Experts of a small language model.
Training: a variant of Muon for the experts, 285M tokens, 4351 steps.
Below are experts of layer 3 (counted from 0) of a mixture-of-experts language model. Rows are named router (the router's row for the expert), gate (a neuron's input weights, with its number), up (a neuron's input weights, with its number), down (a neuron's output weights, with its number) and show model dimensions 96-191. Each number is 128 + 32 x the weight over its row's rms, rounded and kept within 0 to 255. Numbers have three digits each.
Before each expert's rows: a language model's description of what the expert responds to. This comes from a sample of Wikipedia text that the model never trained on.

# expert 13
What it handles: Relative and clause words in prose such as that, which, who, whom, where, not, and middle pieces of longer words like ar-du-ous.
router:117165101148163121150118203160127150142168148109082136127137124163102134161127118156051138153070174149164113138071172176120131159107114111126139106097153108145124104142059148170103088130089147118070134081153113053195114133167183096128083114189126104145092134100110171165156113156106156100
gate0:166166146160133174069132137122125143160126107145147173117113108128112102121134123109093127173097133156147181111148113132099108107183146188102150139095183140123157088147190127147093101107100109132055101196127122130147144132128124114118119112126080138173081189140111103155115146136103172107
up0:101138084161094143170166136158140103116190122195133087066131139143136137128130100152118143140153160127114119119134158085144132118112099088168196179108073088144119137112115121134085173092112112062141177167106130123150140084142103108149149164109154162099174102138110065105153067095178068121
down0:082101168166135184152124154118128149103111113084125172113178184255149097103177116134138146084172062104095129096144154095128129132128115140146158124082127120090149155149163099163125102109157208114133105092178152144138131133111157152158086125215087162075149065099096199171141151114123141121
gate1:109180079138111107165125147168159142093211128067073079129113110098123158175132085137131120096118124108112078112112131126143099172192118164172138112094165132078120113078181180167087146115143148084164098092120154076132156167116160157161094083109103135156125107100112138165147128132160087102
up1:124197125112082090157065152108194112074144145063148125147133156116151147154123094155125096086107140119187117099077117149165163179105113146111116105130150144125107134156127098146109134178159135094144158095178137132125133170111140147122182115164116119165096084113140156195134128076130062160
down1:045118135046074114107188160128153135126149064127156154102126098128106131161115066075120142083156093128135197127152052102133126060103070155151165081109126132093073149140157085146172162124149117040158156162074137101132106117098167117166120170086102171124112086134148159148056125110130147148
gate2:117075141133134158087135119146113119122103160150115157168106076179119145094155166186126139122098146137119098145116177118143090126106094157207168143150167157137084120043158127140128103117150114157127081134115191153136143155169162163109144100149104136147106146097155185137128145100137128079
up2:134123099088153110144124155089165134121125170075109130143113091113151094148134053141132135128148148155137127182078114174089131141129100138083115111204071122111153131071115148162215154137071068161131118131176128126146139192119153160181128053094177161152126120097128117097093114103092053098
down2:136180148049129106153157064109115126133091095092114165162107159167127121126104127127127176105132119076146072157069136115167082134117178117147135117162108143128158121039146152161188122060116119185088132138145133156157197145170146141149179145135127125108145113129099148132160142075113066140
gate3:106087116199149098092151170156094134115113099140121151139144095099100131095118086100145148179116166105109078128098114080146153169165092139062106085172191092143142136208153143155126100187166140127176090106127151127194152114108113090118162203116180091138096092164107186120143102110145183110
up3:157106136145104196086114110111073077090121133109123152085097135178175158173145179170124103172124143204101149092101162200109134118122163100121126162123137084094118146126126151095133187085114131148125130144148149082110085138096118093138116085125120135114162097121167158143177152154091095161
down3:191106117105116113131100130102109087202183135098163119124107074163090114120186187166103118132139125172180122143134141166207101159156150155157110100144132162110123189114117072133137133071090180128135119120078097145163156132117152185075152111101129100147159132084138200149137086078093110110
gate4:124164114149099092119122155149106122162145113152124144148178232110139146144102158119113126181146140122085139104120149160102093136027147119085148099066188149149101112088142100139165152154187187162124149153172155125138123150140078062183153112131136116156100129159130152185119083186076122093
up4:152187050164145124186147164128164097134133169198107099068119100103102147088139169164155143145108118092139087150141150213148108136108134173129113092088153160098178114079133135096152133132109059106093168105135098129151145141111127112122167105093133111115120069086133067210127136130155095104
down4:131141125131134172083141170065067182124155131072072113170102139117087157124094131112088102148204070144122091083052147194096130113093100173061124111109172202061102111119164090139129103146145169098196115102156120129092123102127137123100129083135161142118128154127099099224155127119125134185
gate5:073128095148131143146114126153068123146125183127159153091089096060110123106156105066137132148173111118091104148200044181084106156151108093158172101090207147109094122135165145152095094143123096119140137116154154127140130141043154139113084149141104187162093125150133147175117175171107070174
up5:145153126097066106163115146182196149162131128114123103167080150108111076132125122149126099194130086155149103103154144167154126134129128091161140124131097167057065151127164171152154081126140107111157117128169119160120116123128063118113099164091135120119107121121090061183108117132121102126
down5:117132099152099100167119145112141153127127121163082068143180115086088153069113159106117082131054113132098168114087087136076102089152147187085122055114085118129105133147145147154128124145102087069142153097085177104137165128132152132208172141080048157154122145078188138145125135166111120113
gate6:081188143134126166134148123194115175169079154157210186134134199134125099124137069142112107164059147105075150149099107157120135065103174146147127076167119099141135134160145160092117075133086082127147140162106073156157129073137175083116104097165095131136124104189150178139086148054084174133
up6:137125157172101210118168133163145170131185123193101134155152156110078099121150117145090121128144124129118114169119145147182146094150177164109092139120138102123131107122079118129061140104100120150127103141103079132151126119148213132162105144106139147136125101125136147185112127107117153117
down6:044166123108105070151145064136137149144122160130121079139149141093102146102100107108172143102120132095176098144156117080126106118128141100133134156082127025151103198131138134098115115135147143102112126092137129097096147106132145114137124076131142112117110115063145114111088116186101142128
gate7:083080143162174103124068215134050160125065108139141076132130158124200157132114098153142117112121178122147129096138186114148157112139081146123158138122140148098128180089055123110121124120112136133117115107117049196148119183122172116107097108186108084133108075105161127076178062116157096108
up7:149120137144100192163087125129066164105090179086119104198104137145130090175162136081185137060108159110075159111202111105155118081115125061124146134139092169094124106087129114085161121121093117127039183133146107146152146152154105166112169138104099139098124106145165120106078141141120153138
down7:148136036116152146054114148165158138153119107102157119161176123111103134110120074133142103140111094069119167090119121168194146079112147112092163070077092102114140156117162179116137158149121114185164093095147153134160124162085136125116140097193102147070092105139116056090104124137137122109
gate8:122098203108128167155087166077129150089162134139135111188116143150144188128148138096070046149133180128165141116137093159121188176134139059129114129140052137169091121110088157169106159105174136138075212135190149097165088148106169137131076143194089133117123112171107157185067154083070094086
up8:139068140067108136122090122080169143102160150107149124147154128110157135158142107181096164193115125165144127124152156176134161090153125112148183162190074121149085099189082154121137135133148192142165189058161116121160076095151142165067068144181170083135138106155172135109124099128151100091
down8:194155158151181117056155095117119135120104106128098194101136173150131136092129122127135139125108104136142103124184145130152119092145147088058064090155163146133156117143168149119162110131122113123132093118160086174126149095106130104107092102115106117064120123188189078095103159114111134123
gate9:112188160076101116125151155166118104152168147132102083165130084092135154093180091104151127127119138178140135098160097097216143127114141118065128126107183154062148099135106161093101111142080129095143117089150132112142156146192096174066131120106158114125128117153140150144070090138157117124
up9:139047156186116143098081172142123131140134164141078115124173098115075159141135176103112130098140152194152172137086127097097131124111081142106132149165108132130056110138159135175133152119150112138118091103061110079099121118108131072176121224156171146075113116081089115141177117040095099111
down9:096102160151134137134144064144145110141149132108082115106130159117153079068075175156123148100100086077096101088141067152152124121093157141145107123153082162124153157070042121128085111132125093114109071100108121069175136172059131160119093089178104054096072156091143187147134185104123112098
gate10:141198151134083115164142120192175103108138131098123123151112096070122139157111197137079163113099148138153109105135113111077124137104104090104047148124168105073137132134118136094049164120133125098163134127140119119140131092144128106133124165152152102134155150091107113088150046147161178121
up10:105097093092137127115104098114130184180103095089112122134111125145122124151124150071127134127199092134081166077115052103089141115095123126130159104177098171170114135089118142131125168185193110105124117112085072141137149156229139114096154093069193158137099152135075159148138084132130163118
down10:113134123091132156066118146111153129159095152137141093135137178099138092129118157090058204167109074149087123171163087117113099161121161117137102143074096141122190144201165122135138180121125096109141114088115076106102095120101152103115086128149116087120152114177161167111150139134155111106
gate11:146148090146135121138094145109109072127178155137141065061134132154139138157120161132145149129125128169172105089143183095126105185098167100117141105089132100133182113137134059108134117167131125107150059112150113078145125189091147215162166162099114186092119120104128121129109072087106089091
up11:133055130100117121113129132127101138105077108095141097091155174146151109091074128137148093107133155143154151108142124121118150125167152110077088152110100100089138104166122114116105102127136178134165111175135137138132172118075128167154114141092112164146132077137074188107126060096087038178
down11:102108106102122096180075103148138167202169137168116074168127127080069147179113123141138191143108093105118149152178188131138097112136110126144126127140100127147116173177142112067081181151171135092166107105111114118118096103122108125138192065071111147091090129045147075137149124097124128119
gate12:084134139116112160144076094132147192130138119139096104135113080150167136108170163109129098062123089129136216119103061088175104173146159160126116131172169119113103196153078136131079161147067178084085087143125127144150159148175180154121095117181121087080182100147116129099162156105091118116
up12:096131130183174133086171135129165178190110147135077120098156119122146190129068128125171156161127177126146108164162103151149150091156070128123118136119144161155081139104128144133103131077123120187109074072143130185088140124157106166128153098071092119143158166103167059138103147203131144125
down12:152129130161137200166125128139142157169093094064140079127119186162161111168154163030129122097137104196143158140103124151128049108107120103128139154157124108089130153156066055131107118165117134123139118091153108099073127142152173111099067096099119205080113196084161205120169112115117135148
gate13:096185130108121140147129129110128140132111031146127083150131107098082110089147122133120082192131098126135111113177146053145087088104116170173082111077122212138105149090179122159054116129104111142096158065171145109172101136110168139120111171132163099183108124204132169142172122117113110115
up13:091152098132165071133101150142146141116184134079127064151109114090119139055131144110090166133136116169121140173142117121129104147089143160086136135053131153075176119136135093139185142144119124059094118150170102067103097090139122156120131109096131164133129106074099155209099127095047111161
down13:071162072154112109090109114102114150100144117131141139150072123133143132127077180109131115131126105154155163120109119121134160146086176128123171085203191154152138085089144133090118153139146142134131105113159118145145081117054088104174109145152140112201128135126136114145142119089121126124
gate14:130151134137122175085173115120105095121099137127152171085141106126107141105155155187077108107122148117163073151143156076168206113142164118147111164097156125152153105131090149127143159124154082098095131127120134102144158140136178128127195101127131130054152165147143138122126126145126121162
up14:066078169167144117128051137119086129091150083117179087188098157101138104123107101169090166098140192093152094154119123083130061120156167114175141072100126161099095149108112149085147157089150183110170172084100105102175144120102162143127147158124089094113131151126125172138159153191148116128
down14:162105099203090120119145104148112109188123138176187111149117182079153133172127128101190123139073176129177131147133154071161136086139166186132097113127205154154103128114117099115148068179130134123142095064136176090121086218146137194099124122119112058165090166143167078135132094112148119150

# expert 6
What it handles: Word-initial fragments of capitalized names and compounds, plus hyphens and ampersands within them, such as Write-in, Trans-ABySS, Water Resources.
router:109165136142145087145105140127081166140132114133095166126109119193135167195051137090097149131086142121165103176078158146130134179139142071127153169131100091184188121169112125118058086086116173094092158136126124080142097127170170140136085069168133135107110170145086170111191125166085164073
gate4:173146119169138091124127175124143130161130110123119108136136202059154157146119129140120123166162153135120136103107104195087092144087136150095156122115163071137147119132165160152137159108125148159111181157132115088167118165119096086176146156191075142130084138171134173191128076134107141112
up4:098128080169135141156129105154044085135140124123108110114072095088144148123076085137161182169131102119171127126091087191107131167109093177162106096084083139170147097132149112124138128108148131095043118138095125161047131153134107114111177079149125114106167104120136148197143105104133123101
down4:145137171111122153061140078089042156117135135044119167138093165128173202106097118149100133127179088169126145090088114156109129117113177190041093079100123129093175099155162110141101098153156107123189117092155131139114100112107150109147153113142141161120135110139121156180165088117126132132
gate5:102148104103139180177091143185060087135148125093113182096072137061081108121142132127167129172161148115083086126174070148066099165142113093159166123084210146149121172127117151137122163152084081139108147149122142147123103154066165106181070122127110124143113170102103117154142151129134054153
up5:112109086088060054156141136148206174186151161124100145151146118089095130141112128197095103128120121119115128099147092164136199088129094075160143110152058144110093152082144119121149090101132095143118095139135099137137121141120077142103161139147106070114081110124111096170109119093069159090
down5:119142157125079124176134194108179135138114059086139072131164081089098196145148168088113147170071165106076167136046085076117080090160156099097140107123129159148139114137173141143158114089104133086148119079103088169152150104126170198090144153142131209133195108072174154178143166145133114104
gate6:083186059082103151153104105148119157143078117103132156107141179168119090101133084152111120164074172090158158179145097134034138095110148136107143060143106125142131150181155167088096071113099100107163087154109080118124175155126131115084138159140086128131144134207134255151090142083160192122
up6:162113089205164130150184109141124161148175122170097122155150164140058149106144157148083127158157154151103078134128129126089135085139129092081133120102204111150132115156090094111141158105126167189088100158137120196140108117183169088129142157082132129156164098129137143193121168085156175142
down6:080178113124127108149136140143158163105146114124148107142158102116126099077136162117133124082082107129137149101150134056166120133079131149156123174081118131123077132112092093122120158144109118133147147128103159133087118087150167138113122094085125173194113117114121137098077064131118189149
gate7:076136142107151117126118156168110157129092114140153099136132144151127143119139089163120105108084214133122087071162156158102130101162098188110128103140087151110154111109081148097103105098146062127098104118138110126107158136157158113069125069199147094100101051136164117191168087147164137100
up7:186185175153115127151124162099120122120093090119126169126119155154130102133101181140120143107100213137120107079165153109133122099127148130085112146125070146137136101122104109120139098139111077141066179154156123079143117101126125149095142128128137143118111118175152153097084160132151194111
down7:135102084158108191139089135110153129150079076110160142110146140087143173088121101126141098158128116104142176128154157129191165048141104098074133089061126115191148154104100150140115134146141130149136105160155114151124148155128093118145117117144151154099118112098088115128160124124134165125
gate8:126104174074136166212123213077103157093137126099126104151142077126153198105108145121113072150132178143129098127137102151100127141139135083143150133125097114128172056081059159100096122087147098194060213142160160131150112115089100129119131088169152137114167094188120162125123130103127082153
up8:169115149106149132154092093084102188127120134155162153116122136133174092188097119184100175185123149145127141148146169177154134062162130113130157110137104173123115139157119144107131159157133181175118127099171090132116063134140154097124125143174181093131138086141101156097101083158123122138
down8:188095170153105125068158058091106121138083099096086181146141133101072121080146166139145115136162149162153076154174163142145112099104100085095157074138162154113125171206196162158121154175109142134088140110134102177079192065121084140116090093121106120101130098112178138081116196101142119135
gate9:163143164073078131130141146136106132099120158164074142109119099136127149117126115084143157127176120154130137118163150127171127140121145063104129109067127126114129115164114139104126163183087104114138172087087140139187185113130097126031132091131138106160098161107156171072066089164133114110
up9:117093171145107141121077181138142166144139134107115096149135125110130150118080201142118119161137155094131112090104143057110136115175114188099124146178136121103094118101110121156123107058181147177154071092022112080092122132133153099148047099114137155136183106097046115151179113086067110146
down9:146112109112115156105063107122092160139190050070100095128098142159162132059111223116099121150083101084144124111192101119123128149100115140128121108185110141135150096115092104097141099139113088151107093169087082096105142150139134081079083104133145114104086158071114139159168117162125118145
gate10:148134140085126192069147109158106138145111112183118107113077102097079120161129127156139147210130111162157138150145088133102176118115152161126109152175165120113110155135134123114132080150164116140138150179128098104162147140116121122097193139158147104104192156129182175089179062114127203147
up10:112156141109178065139090137147140145105085145139087100115107111137157056185148110137172130122242065132081166057129083122121112057098121186159127147119137156108140161109115142110148152149158116156153135131089109134156098134194110119089155147095146164124137136091119145152151129214096103122
down10:136104124104146143075189120120169117148096137156136053078120155054159141160144124127123160128164120134085168187170061123115150162133121142094159137092135141137134123118130081123101168105117078110107152113118057162118115146151125100136113157129183101160145087144177159138148146186165165089
gate11:174126087173139095157149137094111053103168125139087065121093068152156155186128125144170175131120161139107113169123168128121133161138149101197146096105136130103188114133110047121081138139097143115151105069100071133071154130098133142163125102143169145043116069146100116138108148114178106100
up11:120097163160132146066157136119216062116147111099179082155194136180167109146081124154153121112145137183120127092103145104119156077173144124120132138113122126109176128138075118163109125122082136165195091196105178120094165164100072109167162156154117112115121107126100171112130146118143143187
down11:103149116085129088107135104137158162201150130141096096093167153095086159138165133155091161110134072105106128112162125108104099081089137106155141120156143169113113119137138100137054138108130109098144098144102092101172082096142126053149174083111100176134135125100157094182163155092145110114
gate12:087119146097115160148075071158159132193128156109082140086073156163212159144149113095103126116154119163122139152150089122196134155152147148103132136162125123156158227073119151153116159123114126113103090123069089150109117141073151156135095154199112107113172130070147094099138128166093158125
up12:170128141138106132141166162139138121210123152133094153134159137144180204153123164078148090190122126172181125168159107160167155166155104087120106114138155174091090128119161151145160189156142088140103112115132124179135105122166122145109158112074151112127130199163140092115117091148113149100
down12:141087180141105161143153125138104132185082106113113083114153111201125102152166171020103140159159085180116153166133150068153100112097114104159167111180122080178107196151112096111138131149111150175199160121146115085091116124174148134135088148137088122075123127150213186147142106074123111111
gate13:111154132133137143135111117132129136192128131188127074118153120136102105123066050131137114124129116080167140137163116128133100115098106162156090100148087201139089116116150111168084166101114097103094145121140153131129110152096127111110088092165153117134117176201116134137197180091134085099
up13:114146107136124124154115146135135144075143143088136095109088132111114158043154159089095161104110116159111171148122096130153094120124178165086121104079123108107081137073143090068183119141180129113140167107148092035073101087121104176064117114073088137138149145092096147148065160134078086175
down13:108135088143137134129144145160110159129152145197135121090128080103136189137122144155110070120106139166155160132117136139119147146138100216153153102187107167156169104153159075092155117157169130150160142115169098112101142136072111130165189184190138158162127146175092128126111122135137117156
gate14:103135112151145133125113093186108108191125126135129162077131059129132178137075124156072110098165088102186086124141072068182217079147157074193182179144129114099154152114110145119116137146149108095096125137107104194118118133104144107162145082139126145127088166151160134159119102154137084106
up14:090139188101156125122124126121113136061164106109095085211147162166084106133113082170150147149123137083171174162120110159160106135102154151193091105128112144141097105060149126119173076087123168134200206089098108102141153113134117110109112112112145156143107113150110115174198141139137171163
down14:124118112208051119118144117181137131143140158128109130150155159089186148116146124110114130115092151109138115167103112067137121114154122141119085168100210127126142139077162143150167104183086099167111116126138200112131092175147113151072079141106130084149136159158178064179136110139113130092
gate15:135129114139132171128086129150141150145082114137148127131098145162172129134132159139132118114038082120204097175178160094154141092109112188187135124184170085105118150089153115117161121078092199157136137149070154143077160071179109181161126154132119119081135122099083144135084168136105149111
up15:111125118098100158108129071143104047137100098092138153038080113108143170124101123136135047156121095146157098128133209136230086121091096183119148098096126029126115182107117148093080126146143153096174130139113094124131101117146195107151117124134097156114093122158103112096102121136119136091
down15:137149128137046118169127163169164142171129135135154122093129131105153159154086090120174097103148107163147123097115145156176100139139068188094163109124139129072113093116178177146087072128131146152083111108150122135177205154137149067181153117119129134129137119124126135076105171127129175146
gate16:208077118143127113103133126197098118133173154142117150156095126173109079134068081092179145187108116192109172145137131124158108143191126136131144083141111162080158083108126092091109094151191143102079200160116097154120183117190158078129080130085099123133110086167098141151131144192097101120
up16:120125136139134137172104097152148159211099110099120151107114154089119131135170112173144121102118129103114188170149088149044147128060114205161163110132102074138111118165097120126069206193180047103151136126146137157104124181141056076121136151128102096070146138149101137139148122138154098156
down16:137115142143118123200191091138130175155127104076153167110172116184179090146136107130043129161162104093137131102172143136074097120133142132197090130091109163114132117132144064154061096103111132111099087116138143152078071131113122100127052094160121180143164081141113188180152128113164170090
gate17:065092152101188169192084127146144112086148076111137164073090137087135137095110106152148117122112185165077119146141113155150090119100102148135124135133192153099118143144084150131134121057159223130152154111157117122132097153110116154125096087105146149140109144119075172131186115157160140094
up17:117117170136114129105138180181141111142145036102199140104151125121137165161031065131113099109166146109153097163141157204107120124082123086104122063143154145138163165150154138156114140139168135141090182118168202126111123157121118157106122158170058133097141135131127107060163135092125149163
down17:061170108129118128103125136123142131066127126152119145113155134107117063107163144075110154095111152107123068085080120151154136090159152161105104141097104083075123074102128132110125114091124087157144125074112100140125088121123159178133080176111163111086101167115131103169078084139111160169
gate18:153150130132117162142147179120125104086131139062087176140140139151131114121091136097145179145098186135125092153128186144138230163107137157138111081174206097153121073118160142111119111087127182082085169035130177149146191098129095106125119113167135189157099102124140162107086102018093154158
up18:128149155102120122182116121177046118193117164078101145155196131131121126140149197122110168131131119169158120103124104087148144144089125136178126097095114151141189082131186072128111137130092129108162127130129140108111114090090090128115134157114134151132155132079119119179034157142066121161
down18:110175153099140104163133063109132123088201155101114072147118173111133160089059174143145165156124088166134130083169126149070130147129162116170165177116148155115134147105145110106171105071130109126142083064117134089093193092140086134187142096156154079089104097083154108086104075140125043136

# expert 5
What it handles: Opening punctuation and line-start markers: opening parentheses, table row pipes, list hyphens, opening quotes, plus infobox heading words like School, Empire.
router:127150111162114085129137144147082184172163143132101171143105140163090151149082145143071189156095149138173074151096138142126145176136136081125150157130099105170169097147080140169117086104098166112090143100128126085140136132198201093131074118147170087125113144122077179149176083181094152130
gate4:142105089155133089162127157106108108155141081146121143181125128136098118143116120183095200143092144119079142149130157177080113143105123151131049105138160122136106114155166160120140205153166145125151141139131139172111162112182088089136137127151079151136108171144156211144098078186111153107
up4:122141070135158118091097104130119059104098134157176132090144143109165158159167156103098180162154130102129119089181135166107130117109126149140096099090132152128197147111109102082172123043137104132109154115145142094128136163093111107156143079120132071130096068140108109194160104156121147114
down4:129130150125120164121155162046071192092142133051120183153087125137153157133071161115135104131124076126088115104154143141114123119115097153070133095174129110102122044146163147169116107154100133091159127077124106123097154175136110125144143111088125179128118114150102127204169123134097109121
gate5:098144156133133175094072102149052127156140130143133148064078110065047106105169070119197101149123113124137087150149121174128089129136175171108158122073190168101086135120153141191122126223099078161077146067150102150068168133085138113131084142151092127093108160138104153144079171147132067145
up5:129146115125077066114157139162229152082167169089112176174086136121155098131102099170098116111041171195116134138116170214132107106104122074135112131131104147125091185095167156115153087121119061132171125168148114102130094181133116124119151173111111105170126110088118113178122063118116128110
down5:122103142113167132159104147066113164151156065167120143139110129087116246087147186075119145135065116145136125122076098090059122137126119064054080106139166128109103076143131105120113115153073097113136100137105161152119166147145172113103138110119112120185154127083131149135126140126111142080
gate6:098181121106148142112129101181100189158088120144163187071132169141150091138116100167082118163091082108047170145100065172124141048117112155156137085152120085160140166218153141083150042133126068113125137173124103081157173136110142089089128126125106092102124143134140191183135127071180143119
up6:138122064120133163138111179160110134141149159172048095167190150104066116164124145176114133111133116098086160108088201147159146127180117133097088108171096071146151145134126121104094161177128125176091105125089082139126123177165127122133099134127089156140144111122105111146138147100141175101
down6:113177172137154080137106109095109149154146163133157102121086158096143130074103120131162150106158088073172133173156061021129113177119093133125158154087109094202121153125119119123132142149133116117136134080152163097129119136105107104112124123140154134219109077128142148123158107109091124119
gate7:103137174155172123112096165144124205111111169113141088098124148133128162147089072137091125153154170091139056115153121098098122105145102130077112118081109154143129075102109204099060115068103098143140106098127142148118119116146132104063104067182133108120068099107165127117194042116173091081
up7:172141112120110173160141133130095080123098074033161126120128182134121103104094146119153110083130162073109134107164068107145117064100151072056157167117153139138136123090111110096127133152126125113067132114159121116150128149092116197097090095126098140077124156128131138089121182073141191130
down7:133130093119123160091123163178136132127129103111168094077168111109101156168127106153079072174183111113125099135100111169184119068131112076125107085090099111146129212123073144193106117177144153176098100118155129176122143143119083159134178104154135197102103116133083158079131135104102142135
gate8:088137180099071148166158150164077152109186123127119135187132132151120201109139175121144083134173172159134133103124131133129109159133144100143085187108052141117149059136099139157113170132094087205065227166129108180155081169108160137131118116175137132099085089193113158132113143112093076102
up8:137128115082078162110116093117094170129104160118161122144120131194162118130093101172154139173140147159119103138141163162132127071137130098150134109164099161129144105168174162111129150113102114143142106105134062160085041144170170151134145096134148160094144119148135132126094066104111101055
down8:161140124114152154076113131090110117117129122124122127112120158122151107168118121114129145131132095176147092175150142027177141071100125082111146090172164169101160129166197158097112128165097132120113159128162134126153143145093199158122111130038093123088173130116176092078126225119091100116
gate9:166144141078145171139107154149091079166131157136119106131080089109103145139098093190154174103118095165117122155133053149170075097067079114076154144104155107109193097155162122179129067142076085114147096098157149138179116155129132130131160113105147076173174180149131138115103090125140180148
up9:093121132139102149093097138062140124110137107143091115115189129135139124123108166143092148207125102120104095111104196093115174153137097161138095111160126109131051169141153126161136186075123110136113122144028149072093208087118072099149092170149190132115095114095095130125164112104103082111
down9:090166139101073147164115101146127111139163085125074137153085160145177127107150225140117118130092166071109149133120064129139098181108150106127091162170089153148101152079081112100122063162154077186133069123052097077146146136076144143120100075151144086084100123104142170139164125085168093089
gate10:158166154129107127094144134188155122157093156123098147058116179074113131172155149151119122130152122114113132080129079105081164145135132146083081134087166095080130103130104090094107100099131133145140125138097121153135121141133130033081110201120212081110122156165123143070153112129124148173
up10:099143157097132100132085160089119136128095136111097120078099151147190144144109126139180118092191083121136157100151095118073143107089097135157136108173104162108148143093071196122095082138157105148173125102110123166179122160166151062091180130107173144164137127143061128147120112175132152096
down10:159115123112154135091153137148117149176119133151167065166132175059096129161141107144078166153145116169093182130129097172117128118140170152133099168070125174146155200156130155135157143109100095153179152100117043132141116111160136109098089141092149105126128152151162228167103140136161171081
gate11:124126074123122060068096165115106087120178176134098065093083120101096113192119162135130194120119180098167166084117218127119099163077160119158172097105132127138167131126135081094142165156120114123128109151071124130156163135097188193155166140098131149114074124141149142130093114115138110051
up11:104093121112113148116158118112152103102058092061140135145147182135132064076081127074155105123105138153093166127113129125080141132168127146081110159077042139110125105139095128139102120174127143156173125208165129137136129114144127132172119150117086123121123078115105183125132131108166150145
down11:097194105091109078086128111142172193138151124190080088127147128107121148139189142133139158109137096129108113133167149128141167121090102117127133117115083105142110136099118109165118085188088125121149149109125087054130103112076153094150221123084083148115100186126188127151097131151122108112
gate12:148064098133102172150118126123132184171122130117105166122114158176076170125165121116134105134105144118186144104163058106154120188158100135132150155125132175111122182144099145105097174168053131132106097138109090156126107204160161155135092106182084112088157055092144102048159156133079160100
up12:136164138144100174103234152143140216182123126136121169139126121131136139136089168116135170174118177158152152122087163143172110120153110143066171088114148180173100135121120114118117110111147080151137106135117126193134154136135084148071161116067116112104131171156105100122098124202102112113
down12:136092131107101181152097176151164119153136139099145137105105115191100132159179174069083143122185119119148170112113140127081113150076123098144139119152104094155177133130090108089122132153104150189126103089149094147139172130111105144079043101135114177126155159132168194125162063093163125116
gate13:152143173145135131177065123111087152144092065190121085084154150195111140131108099116162080149121138108142133141124152074147129160089107149126061094112108176121116154095202139231059167117123114115168121113172161140174061122167128144102062150156131132139125096152099117073147166107147075141
up13:090167120130103162139152090145116094074162165059131165141085118152158160110154136096059166108114171176126136146092108129143084124147142121079155107091101135088201096040119096064136093203152106115089123139154121120049124133091110133083091138105140158179132133119090200149088103067083139144
down13:070065100135127115144134151094096173157146100140147176186106127140161151145114157170156128082170122188161117142121105120173137122129070142162093046157133170155112112138111084095132105143144113061088129117111153149139145126088173112165137174191122126168178116202095077142123108077098135176
gate14:121116119112144161106161109119127146144118108116158148149093123062106149152096143140147159059093137137198064137171066057182147076117121100138131117165135124112124095124116138074132078173133102179128188128136094173136082118157168157166152094126133127090170196135137123190103086158181142168
up14:123127122116126109168065145185100136070178079167168160168129141162108122140099110208105145121122141073117125182132113068146146134133159150217137153109141122130076129119133178087139107097082156072154118098140121124100090123132079122142159105112145104104110102116115173125161156088119113101
down14:138092134210115100111119124106119098108115147105187119148117162082155139108196103149120127167085145083146138147123094073157184117128134157127118241132154099109118116145186140178116062158116141102145133095190140072107102178160146119062126166141114115141102131105216069101131106105133136085
gate15:111157114180151177127085141125157081123093174175062136178117145107188140108075139126143093174031113056187093178136149107144096082135092138146120146132175141085110161120130083137115102124082172152140108149141147168092147127181126088141121161101137152102139087096074129121087180112144134125
up15:124167097114137162133114114125102138086120105136139151109144093076162134151071157134130082130139086118111103062112129160202083159129108150093090111179079117130069183090123119105057084137092159113161153144098096120144104098166139113137107103115087128108126111186117122117157159093115107069
down15:105153101151109156145125127116172061140090155148193089101144117112154138180122113167141097112077089150158109165141165217142104169122065125075158133154126167163153119095114167117117103090160172111102079089127116153167131143127163118139166133140126161103128072112133220122133137116112172126
gate16:140122145195145149084105125161137162110147098130114154187070086176127095183116098093188138150122071154113166122093153141129048165216189117156113109096106157090150131154157159045116129180119139086116137178086144196112112096125126083107087124105107112105143133161118126101147086171099128155
up16:148113143117157155109122182161112141159132088151145155110118157123174120151129106159110131150161163097123141115140147185022124100121110152182127116161107059125141119131117105138085182097155042069158108115106105193093096158090123105118100194107100083114162127104158110121166126176158124088
down16:104169153115097107140130110183119146191122082127110206100098157141126099164125105082105144170143084062177139115163167172068103099132125130177089131113093166068116114176134115125137094123125141066103070116103165186135081131152150111099088135172109112116152104182131168159107118118147140125
gate17:157106142167181117135114150138158143097133100098138124097133106124170177073109105121086069096110172142108104154143112154139115086170116121105167154130131175207096093119130137159075102123144193179173183133151129141145133149116103138096121108114148130174130149118106117121125120114145127103
up17:189082129129092058152146112155141135098153057099142145160180097085176158119109117156148092085142126087173132106108136206083132164099171073071118117177110127154132141101123132188109148143119153144189182120140162136086127175118046167134105170164125147143098151165119106067114115084183148149
down17:165149132105071145078144129113145113151105108105083093100129135087134120081113154077099129072109101156081138127117092129153136098166167143163167164106092080051152132152130131115172096155155117115135103112127178152101104125144147129117111115137143135088140144202100106118113124108069172206
gate18:181091168125149107093143176132107155094172105100136169109133149155097135152171112103171184134102110120077123140095132140134186149125096140155144083188202137121136096097155088129142109125111169133083138061119148073151146106156143054091193085168100159160119079105135090160080141117094092117
up18:107103165095108150129159152124059087144076096115100107170119128084187133107182114111115078120103142152101163115135106110133117165098122140143096147125101115101165100133163094141120128127161144083176140186107115122108074154047070093147143171104142111139151139129121178117089137091106140135
down18:101201096148135143108109107114162077139150120109101093050096182065127138101093115112122166169144121149113155129191099154107160111101163092168134119122135122095098115085108140127109140092155128143159087088099114141095160164165147132140146160163141098079147069122203114193110076117134082084